python train.py --num_hidden_layers=13 --hidden_size=256 --n_experts=80 --experts_per_token=4 --d_expert=64 --d_shared_expert=256 --hidden_act="swiglu" --moe_layers=[0, 2, 4, 6, 8, 10, 12] --n_empty_slots=20 --router_score="softmax" --normalize_top_k=true --routed_scale=2.0 --balance_loss=0.00482 --balance_bias=false --router_z_loss=0.0001 --init_std_router=0.0183 --lr_router=0.000477 --num_attention_heads=4 --num_key_value_heads=2 --head_dim=64 --vocab_size=4096 --norm="rmsnorm" --norm_place="pre" --norm_eps=1e-05 --positions="rope" --rope_theta=10000.0 --rope_fraction=1.0 --qk_norm=true --attn_scale=0.125 --tie_word_embeddings=false --parallel_block=false --init="uniform" --init_std_qkv=0.0271 --init_std_o=0.00532 --init_std_up=0.0271 --init_std_down=0.00532 --init_out_by_depth=true --optimizer="adam_variant" --learning_rate=0.00114 --lr_mult_up=0.691 --beta1=0.9 --beta2=0.95 --lr_head=0.0163 --max_grad_norm=0.5 --warmup_steps=384 --schedule="wsd" --decay_fraction=0.938 --decay_shape="sqrt" --final_lr_fraction=0.1 --batch_tokens=32768 --max_seq_len=1024 --doc_mask=false --z_loss=0.0001 --train_tokens=292200000 --max_steps=8918 --dataset="wikipedia_en"
Below are experts of layer 2 (counted from 0) of a mixture-of-experts language model. Rows are named router (the router's row for the expert), gate (a neuron's input weights, with its number), up (a neuron's input weights, with its number), down (a neuron's output weights, with its number) and show model dimensions 0-127. Each number is 500 + 50 x the weight over its row's rms, rounded and kept within 0 to 999. Numbers have three digits each.
Before each expert's rows: "raises" lists some tokens whose logits its average output raises strongly, later layers aside; "gets" lists some tokens that make up at least twice as much of what it gets as of all text. This comes from a sample of Wikipedia text that the model never trained on. Tokens count by the router's weight.

# expert 47
raises: "s==", "s and", "s are"
gets: "t", "on", "a", "e", "ie", "y"
router:522517479529474458458523459543449564500514452438425546418441508457569461464595548460495549486562512424468449503551572468572434500502513555437548542548481487568596505544430542538512538529410408512442551421472434548458564544407538488508546456540469549509535466505533472469559472557522452558432496538444434480406523505451434436506483563529526462485542555434557450425508473407416481538552
gate0:522530626511481494451467519499499492550493486447429576483577557498481574463531498532470540601487572506568507540551484524553506507491566539494561583436520534493540492506565540595525605404444496503539546485492557422459519557481450492505466539424406491529549543409534469525455505487422505429556507439523505467534509445549495370491409513518394466498528448414449504486447451540492448489548
up0:478440452509520503556434561505492473519574446479546491515495494542528495497547527483539560368511388542450497561527525492515485452559457449460572478493510418481500554518471528484534417502495495433503446513529507580435427348460496535563575450503452549479581459537575575462553503536514546525549541533504467530511477544440458445475565463541496544546546517560495505522572420417472472419467
down0:467536491529559468474522472569488391513432456436630516483516584404582565489452500397467513520496482459484471508487509475488540555500485434533463501459465524511600435483564467508482424586635510477462551478512470424514480566521345384428445562436526435575507504611441491511474505510451467538517498470522462508563626543526455588547501550509521598468542594498511491484485518537530482455536

# expert 75
raises: "$", "0", "wood"
gets: "\"", "a", "er", "th", "ist", "ance"
router:593547462531417465402473475503488617480486380372522496461460502474482399441547579514546574502568482433470480473564555504520443494483519586436487525510479524539575494531443508507544479481489444549461539432467442535443548555412532504507584500503462572521559480529515437471459445540520427515484490566467483462377518479382459459524516509553549501499534543548566436474585441451438422521523
gate0:476544457454544435509397469456523524481405519466561566513502470476403436482502431565588462464556453476512464545516480484538527437601455545507404423559468522501493419530472484479490485443520464611436474541531468514514471497479529555511495464508449564521471617564459406431456438432526466470518502482542496409532517431493407419557465520524473546518461501495448524465506408506551550529469
up0:477496505469506447417457481447517489417529580500439598495525511504397465450493407554515563535562522482514532449526489529458516524564465575498461475573510503507523499514561477555555471398493495466521399544490454520479401533473571507440466448562510535507484496569520504356499549502514507458550465529565439556451531495496388492469465610461504507558435445471447495492490499522567532461434
down0:475492481502457496484511445458530516567476502499484470455504455522526453562509528593510547537397488635506520518460671535608505513487555490501532528544526618505562503398459513461465527584425540520466469488449604483482487508489435460449527440471518529410466492512496533493487523469498579520508465497476536455578432601563484517555471448439481462474578529555541522480511546432406363481535

# expert 40
raises: "RA", "FA", "N ", "rd", "FL", "01"
gets: " of", "w", ":", " which", " n", "f"
router:517499459488463443446503439560502574533525463418461524389450481463564443437609575517517526431524517438447453450556539458585426523515513562444548546554460455539568438550459533536520521499413455494445546485452455528442568514400555507499536445578485577548486477477535490463569511610528499570439529553479461554391504543437435431504553554545501499440550567495559465437543457421414455506536
gate0:579565502594447467472596488550404604462569494486380459530484464536541438467554530581529501471478526450509502446501502420549419440488549448484486495524456535477458466364468445597452442435527495525427462505504405506528495586548528625503528564534495534468587519501479476480558514431536553570568581480490410454499632503504476477579503416529551474463516404493487592378494497478461557496449
up0:514484486523579499478470483538503422450523444544481390504533545465525536481550514535450443489490602520563426437511526442489516505555555525557532397510532513463564576508481532538463489477408551558563475508517502421427484419429509563451564453591443484480501530585420507527426568483477566493461533520540428555502461459570479494554512529572564449532436520551515435416522526493501565508616
down0:561605472504545491470519475492398482411466455480506512483492529533418513548503489540506432462446459462528469527557408446476502509483440506434599489523473537489479544526513495474523408545522546462568463629495554532506491460532490575464495499544491488441520422452424525556533539502519475474539540470563619435493397511541541512462565460478485454600628456522453577476471481504537483495542

# expert 20
raises: "iography", "ore", "ame"
gets: "\n", ")", "I", "ost", "ight", "|---|---|---|---"
router:488534485532424444532542448542489600589494467457460541454463423475547447485582529502549551456523530427447471439571552467492473595508515550471475540521499451509583492570474503587468543496398473528510453514474442555459538504411522566493491422587528531528476487460559544471571453569547443610424534569463433549416571495473477453509554567581505468468552518439586442441528431436457470508462
gate0:409451484515490431466563557465522542537500450518504423463457488477480454500550458430469533419544567435518533499493444450540501516452539551595441540464482441567558580533407568419438514449514523576552507483561532497474549443519553607487461511482542549494472451460466547510567548511460516527533462493488495491496492544483474577559479471576479466515504565462422602451451522545493490624510
up0:578528528417473522475485524577507448442519523516451420478530568508533553520535594517530434514540537574452532496544542546525476421554528507404479589484497533472433491448548468532503590553447472440475471484401510545552494464451460522551565512537529554427505521452522452541433461518475448459486487512573522455437503498480546369481472528537473517512488459479494509500518467481458444458501
down0:584574533483450474361530526507517448610285551479463528369470450530500404481511505509458531447457405483596535524481534581478479442445573582508485590420576423466560498408456502544548500507477537498464491409500555465513482483403540446452483444503438477499532500522546472429575498386495479371512534465509496497509488559503515559465449494529544473498424443492494563431539573492579472480492